Below are experts of layer 2 (counted from 0) of a mixture-of-experts language model. Rows are named router (the router's row for the expert) and show model dimensions 160-319. Each number is 128 + 32 x the weight over its row's rms, rounded and kept within 0 to 255. Numbers have three digits each.
After each expert's rows: a language model's description of what the expert responds to. This comes from a sample of Wikipedia text that the model never trained on.

# expert 0
router:152124149077110089110155114087156153117106119140110101142122124114157124134031177072183157130127137092152172185105157102203100174118128128088111092101194096143065072094189089174130118144132137123158131156113073198162142127153200151093158095152081164172114086137145127136097121095088082104094106161077167121146164090151097110116152184119157112141202113077117141125121154138125099137145144143194108100137129125120097121144151134184086145135095102061130174102150127122093125107108099
What it handles: Determiners, possessive pronouns and small numbers before a noun, plus the s of possessive 's; e.g. the, his, two, both, group's.

# expert 24
router:182093138120096123151134121078131146180150119141080092119139084098109150090089098086099140105167104103154090140171093086100103166086138164141175130084110088099085129111169088133117174106072120168155103169092087157171173111149099146088129095177104129133128076081091133149063103109187129127093135143102158092106127092088170082098104152129163127164167089142094092142145135146157091139111172099111153111174154142164170159079128104167082181080110118107149166075140114125122122168084073
What it handles: The of in one of, World in Second World War, commas and dots inside numbers, and place nouns like town, century, city.

# expert 25
router:171140122156158106162157134124117132134135126109059187131096140121157093060167164101129156113175135098160086068132071154117119100134073182167117107079118114102099101099145092173151114113110150156134156134063148174189142132066063123128123185075093146099094097125145071158140163107153113143128099122099137194126127093068139115116073139162170106111080097185121158139121128149128072109115158072136190168106205125131142082129188093097128164102079141160128136125168091125114104158085133
What it handles: Periods ending sentences, plus dashes, slashes and list hyphens, such as 43 RBI., Delaware—as, F.C., decimal points in table numbers.

# expert 11
router:159101129117100166158148135088152126161112100154109111133090100078120172075115082126099163117154106107098188108170089108114180128176127154122174086078085086093086141105203085152099137095144120176185085148115078167168159079146090139085137096152085133138122099120090124128098112114138104133090152163096146115104071097091183106135059134137164112169140092154104078172147138146105110126100179079142175107157127124116154131117151080165082165101090131133133150090146130104122096163074098
What it handles: Mostly of after University or Head, plus French/Portuguese particles de, du, sur, do, and Thai or Indic script bytes.

# expert 3
router:102084087095090161118149099110098124167140111156130131155132123113175143128132113118145153115120086158135119143161144157118135172085158133153134134118054117092146101093114115130065164117158092156117068131125111199142175072159080155114140148160087089081063091173076129174108103102077122133110154201138155085091159125127156133066142123109168111160127142159099137133078125077079141106103140142173150087157124129192061061109108144155113117121091095108132170152168109197112183168118099
What it handles: Country, state and city names or their first pieces, often after in or of, such as California, France, New York, Colomb-ian.

# expert 42
router:145067124133124107164140127072126099166190163176065062080153084097136125146141104154141134130092157092166121152172112144113129159138127171191151108110167144054087168094147096126135120113104162139178104125070096139191147089130106118104115088157138145088100156110109127152126137113147105126112137147151126130133177096136171130161146136169181135143159090174077141189154117107190083125096146141139134083100141125076127179067142091144079171062100092087201190119136139181158131130067109
What it handles: Hyphens in compounds and as list bullets at line starts, plus apostrophes and other punctuation marks, e.g. cease-and-desist, full-time, Women's.

# expert 1
router:080094160138106064129056134145160144131142141132077093152142081142124129118160073164107090069151111099150120175138173105128118091189150160090086150152134113063181170156166102143189111131106150110111149166121153119103091087082150105149078071089087084143168104106132146117159126094164124155151179099174134172068162127105134066134112110074150185093166141126160086158100089149113092160135114127112158109132168155134164176136161123127127143134150134154172094140137147152119083101120210
What it handles: Word-internal vowel-consonant pieces inside foreign or unusual proper names, often Welsh or Spanish, such as Dw-y-for, Cés-ar, G-uten-bergs.

# expert 40
router:167092135112091144162153091090132126166146121154089092096123109087116171102091086100125145127140107112108146139167097088095128194117151174143158117087100114099080131121157095171122163103101103172172088170080081161172171091160098154086140100172094138114128084118092137118074116102185111127072112152093168110112119083086173089128101126133141136174156081146089098160149139122140083158081178094135152120161149141134154129094125088152085166077109126108160167089145134112106097178088088
What it handles: Country codes, units and symbols in sports and data tables (NED, AZE, €, pm, +), plus week in a week later.

# expert 26
router:181099134102148081080088147129089095148125091125139160155165101159117120112159131131143129094154143225094141114127114104150084131140135127153161150132105160114079083093149121140086184144103122189120139129118157140155151102141157107127173126155071143100126112088117122127073150087181137101145096132076116094154162112107151084136130162153132117144128108117079153167158142142073115136074169153103101100155109169172115142140191062126099130108165162115160159089087121115067100086099089
What it handles: Digits within four-digit years and round numbers, especially 0, 1, 2 in 20xx dates, seasons and population years.

# expert 44
router:124171152108115086133107192183142119128092117191146192117124125139145081144104152098117104163100079174170147108140098172159165182102140100122149166158129121109124173145071146121152063152079138080118179099139121089133094141127150172122121121136171106068165147119153155148126161106158151178177096171131066134147142155159159159169149132124125129124066149139154116164154179174127121100176133131133135086141172127154135137152137143104161125193127121154103087076125151074118080164148129
What it handles: Finite verbs and subjects starting a clause: was, is, were, had, would, and pronouns he, it, they, The.

# expert 19
router:183083133114082138151145116094124129172152121153095086086136109085137160100098080109113143114139098091143146128157105103096123185124135172143175103087107109117087132129164092168094172107096118173177087183085077157170170111171097168089137096169095119142149089125098107141094126103178124143075118156101175095099109086083169088134091119126139122177172094140092085171162124133152081165090181100120159120157155133141154152081128088140077166076097122105166177075144119133109104161078082
What it handles: Line breaks, pipes and digits in election and sports tables, LaTeX subscripts, and scattered word pieces such as Adv-ance, A-ff-aires, bur.

# expert 30
router:165085151137089127140143120097123158161156128163065104129137107101142149092099081103108150106133111101142120182153122089075128174128134149129185129099112140107101132121164093170111191113121155180156090155072090156148189098158098155081153108168086126116128092133098134149083136109161108138105106145095152132118093101099186106098111150110157130174129092160091100120139121111134117161092164098128148095120155140132168141087142099154085163084114094106177177126193123117137109183091074
What it handles: Spaces, pipes and line breaks between cells in sports and election tables, plus -os/-ios endings such as erosion, Laos, Panionios.

# expert 22
router:091171088143117169130117152118151075122136145133121118117109100125129163090146075094112076133139186091106089095123170162080116154187061182113175130163117080138171179096124119179119171140095072129172174094129093097154156148143198097134172104118176207143164165080143143137109122167070120128128162161099118112134147141120126167118094087124159145067124183128115096065195089091137128140128105161190106119123115095102121104124127187148150142205115169088133135171111101129156125162167167
What it handles: Single capital letters starting a split proper noun or acronym, often after a quote, parenthesis or colon, e.g. "M-ustafa", (H-RP), L-umar.

# expert 28
router:126126090084160101145082136162143085135124150154065082131097102189158100127090107182124115123113146082144119118176069107055089114075070117160104103130163070117121190171151114117111092122137104164067145121133110189111151117139094097108084085143097156093132096110087182083142075144140064168165106148138121117115098109142157186097120125053143096138162104135138118140140087142133114112100128099093118080113096124162203143119099118103115154094154132096181133140190177185187066097119160
What it handles: Final suffix pieces ending a word, such as es, ations, ically, ities, ists; e.g. crises, corpses, interventions, treasury, courtyard.

# expert 39
router:080161105167168114141129199154107103147151132092107180119093163149093121094100122189090157166115133097135107091140086129168138158134114115146077084136152179120134158145099135143101147054127142125097178126151116114094116138061111094095085167103140154098134172106136132105129123171148113127100137174139168094175121139161047138086084160134108084072136179109121118159128096169128126113091120144174135179151110117101091094143134223086136092176100099150144160124148114129159143087140132
What it handles: Leading pipe opening table rows after headings, and bare space tokens before numbers in tables, dates and ages, like (age 21).

# expert 47
router:167063137108118101106137141091152110150111185166089103149102140092141082161161134064157099157110134162109135099115122184173123168077141164098138157125148130115137134147191101127138132123099151127171090133130114143159169143185142177138135094154087169140174106135157103104111067116215138153103139137076180150170127104134157099069175100054121111105122089145103120086176138133121132089113135093055138135133144121139123116150109143096109142109121077158118207175125131170119147145073151
What it handles: By, with, after, before, when, against after participles or clauses, plus sentence-ending periods and commas, as in waived by, beaten before.

# expert 18
router:173072134106115149150125106098128148163164108144088106113140080106127170129112098132136138134172122094146131141172100090111113154126116157153147097112058102116092101111178095155103171087115121158195049172093103175144158101130081145072160088167077123094140086126104129148090151112149099147086126164074163151148105081097157073065066114106172143157165089165071101172156100114149101183099165123132177087166158183135134120082118064187088161088111130110152173097125093138116115198114098
What it handles: Mixed word pieces inside words like exoplanets, canopies, renovate, plus stray byte, degree and pipe symbols in coordinates and tables.

# expert 43
router:102126157112147169154083210166150179133107190171110166110138097162127129125084063148069099123090107090115151161084108178106146098093147151107122176162105078106103108170074116125154099132118076108036132118134148142116169131154136133130114144136148117096122181133155112161128131133114160071158108165160105140115110162118113209181130111124142128132090174178128081112079120129158150095171144144112130178171092092109073136120095162124154137152130159091147130130188185106164114099095123
What it handles: Final nouns of institution or compound names following an adjective or modifier, such as Committee, Railway, Festival, rock band, transfer rules.

# expert 27
router:161062119167099131160160095087093125158140124135104107139136117161129164158131077110113132132128145104156151137180090102150135189101148192093149068084138105107114179089126100122102155135111145194137158172117087157202177127173110152089168111167084102147130090114109143131075162124168159131117126141100173095116110092095165073151110135127210106150135103168101090143120123130166097113077157108125142127171127136132173133109097138125084165104072136135149156096093086078157093107082121
What it handles: Wikipedia heading equals signs, table pipes and year digits in lists and infoboxes, plus the letter f inside names like József, Dinefwr.

# expert 36
router:088165158088108143120054078171166079125166162098074119050127161077162173158104100146122223067130137072102210173109134118104166170122093124154140125130125059208098074138129128124097139104156114147190079162119103154145152141134148137126122109157153105203103103177158094152164073167073088157116118144131125120112107114145100144135154126161157127154178189131123090121110132117142110116166141104160084157070100116134104136150091034205119135167130098096139161171122128125131197065138143
What it handles: Adjectives and quantifiers before a noun, often after a preposition or verb; e.g. heavy rainfall, large stocks, new, several, foreign.

# expert 9
router:105117094102070153177190160118106102126068156113102143149127108111117070099139106169115164138099103124180160000132154111044101117117118126100086131150112096139136169106150098113158149181156163162154161140116114132120162068139118162069069127101150087064121172121091078110163149174091068053079126160146184191101080098124177104132126080096120127148117119156113119152153139093070117206106076160121154141130170112109123106133114156130115121092112152132159100108093137081169082084159079
What it handles: Single consonant or short consonant-cluster pieces inside foreign names and words, especially Slavic, Turkish or Thai, such as Rut-k-owska, Tur-k-ish, Pre-t-oria.

# expert 5
router:146192110145138088083153117111105093040123095141151117178122156141085096136100090120156168167143178136170112141132109133108144141184134110108124120147153175124176111083145143133111093155138098115141082137218166123091079151104122107180155137077176128136126107137158153092190115111120142096105090091189163100128170146134103099110143077120084125142109158136129131138137155135116160093104069128061085159120106092118152111146168106109160098111140151176109106081129123148097108136175114
What it handles: Pipe separators between table cells, plus colons and semicolons after field labels in infoboxes and lists, such as Class:, Score:, Years:.

# expert 15
router:079132075195100162156162080140168163155108075178132149090139100109130160103141149108158133092112083112092194153100152129094117112146153127111176196185132125078096153155103155112162136147129094111172150138083149112131161147110125139181153142074160139120127170169157110198116153146123120104134169117142117129119144125160093096152087101161100154055085177095153131148116090118135103085119080151179143166134138144116090133141171141131133093230139180132122115160113095144082158098116143
What it handles: Opening syllables of proper names split into pieces, such as El, Al, Mar, Mc, Kar, in names like Oliveira, Rangers, Manitowoc.

# expert 46
router:128116155102117152188098085122118157089095173176110140121162130115119155155161203154162143075140069111084200151148103155141138057129172135141061137110107120080138148206159114090181133141112076138097073162126191149076120117155119119044151112095106114088155153064086074124155093096149113126190158141181156119095083129114106090131099116098107124143127095185099132119115156120168136164125129153068149104143191154129110113067088174161142144145150103165187136130181160090140134155135143
What it handles: Final words or pieces of proper names of places, teams and institutions, e.g. County, River, United, Avenue, -ville, Molineux.

# expert 7
router:146111180084123126134197160123131166152126111123129111085139117071199125088115160142139073123113065125106126138144106143157143081119182150107125117087081131131052170096166148122092129083062120124099131151124095130121084163128107081092133119183119155157093093097101137186048144174161146132093112148079171112095084121131145085113113126133157053147130109124106122101116104122163079114175160114152132078149172175166140149089145087133080184110149152105156147117113169110104136108104093
What it handles: Closing parentheses, dashes, percent signs and braces right after numbers in tables, scores and formulas, as in (41-37), 690 ft), 320 °C.

# expert 33
router:160128076096142167168147086089122090172170114140134098111134144128137168094107157127123115080112084100105115128169144114080128144155118103104143126073169117187098135104164087120102166151110094154112141172123093134137132186110088103164105142191105158140166127072120175087107138150160108129126123112023121099116140089108152111104150059089131129172187091167105073117130136097168097081173171131157153081180147132147180180122075088134090131073109120096141153128146111131145146180083100
What it handles: Quotation marks, especially doubled opening quotes, plus percent signs, double-prime coordinates, dashes and country cells in election and results tables.

# expert 31
router:075128073136190185114127137150079149047116163104166099072131132155108072101159152107153112168165102137132127162131132170191115128140105108158134149133176124114186088100113162106087131164148131090159146159133200108029117133161118100130187200124088160134123166174204145153094115185064151140107128114130156137185147127200044112088170109116138086082146117116137155078080073135132136118091124097144151144099134133168169102129174153073156009132152177132068127133124114108174154153164139
What it handles: Line breaks between paragraphs or sections, and opening parentheses and quotation marks before titles or asides, as in titled "Chikiri", (also known as.

# expert 37
router:120166128123134155122179154124091127152121158144150088176116158137088116210102200193082108171120077114124161115150082102170169098088129122144086135089098177163135151161118117133170118131175103093141089101138115165117133139200092170111121098091133085080134096180100083117162054047205118089120120129201055113093094098070114092105101140122127100178086114142142163065158147124100131142169082108055132080105136157085180183111066111161114156116077098163185125149148086205155167150128099
What it handles: Final pieces of personal names such as Adri-ana, Isab-ella, Bert-rand, plus common whole first names like John, David, James.

# expert 21
router:183087135100081146150152108089132125169158124160073095115120101074131168103104093107131156108143100104130143135168100100076138155124133170143172102086118108101088118119147090168119171085092099169182097169081087170168175101161120162089140102169108127114133097110087133135083139110186119141085122153096150099111105093092168088123086132132160113165158089146086107162156118128153079162097173084116168124154158155138150127094119093154091157082117122104170172074155131114116119174081085
What it handles: The word to after had or before a destination or purpose, as in had to travel, Russia to Newcastle, plus spaces and odd bytes in tables.

# expert 12
router:148111140117143123147167113094153138161167104112065069114095078122157156077137085147115136117182109083122123150150086119104145143110138157157152075095106090110103148091161081161093152145100116165147078163095108156167175072152106173145134094163087108115111099131074148117086132056168102111128098163107143092117075091088184092110091103111163108155149092149101096148118113145133090175109156115121114067190153096095176099089161098169091170097093084110115172133155160124128118161067088
What it handles: Noun-forming suffixes and word-internal pieces such as ity, ation, ition, ness, as in deity, restriction, commitment; also sentence-initial The.

# expert 8
router:172107134093092120147107110083130100146174096141073086117119115102143150111151080107129130146176133109136134132174083125093132139115147170127159103081118102119105145124185074129091151102116133179155132161102084148173154106162097185088151086169095123108161104108085130125046134084177101108107146151082159119097101098078153108102126139138142144147165080137087106137142140126124086168053187083120137144161139118134150164087107089169069171089122144089163163086117119113114107170076102
What it handles: Word-final er, ers, or, ker, ger endings forming agent nouns and comparatives, e.g. Inquirer, Gamer, darker, directors, plus spaces in table cells.

# expert 34
router:191070139119095128146147112088134134167159114145083090094121086090122170091114091093110150128155097099121146146154093091089142175118144180133179111089099107107088137117171098165100183104091112162168104170091076161171177107157108152093141096172098138117124101120091127133085115102185116128069132161094170105099103084084184092123097124119160110168158097139077104167157125129151088167094175083112162114155158132133151144087128079152082159079107111113167168081152137122118102170083083
What it handles: Spaces, digits and line breaks in table cells and lists, plus words in species descriptions like bark and Cerambycidae, and verbs like born, founded.

# expert 10
router:181108099122123140153138137083108104153107099158146086141140140132110104147128154125094125156138154182075081109132161095124140139054123139118104090137097115146086080100108093184083163128152095137155117131036164078129175101094135162119070139163139119201100086090158185114152136141100089128053151152117178122119120075154162154182091145124169080128132089066084114155084175093090142155102146076107150135191120109142123142073095144193100106079188089050101160138124087143123136102130124
What it handles: Field names and section headings at line starts in infoboxes and lists, e.g. Team information, Personal, Height, Preceded, Weather.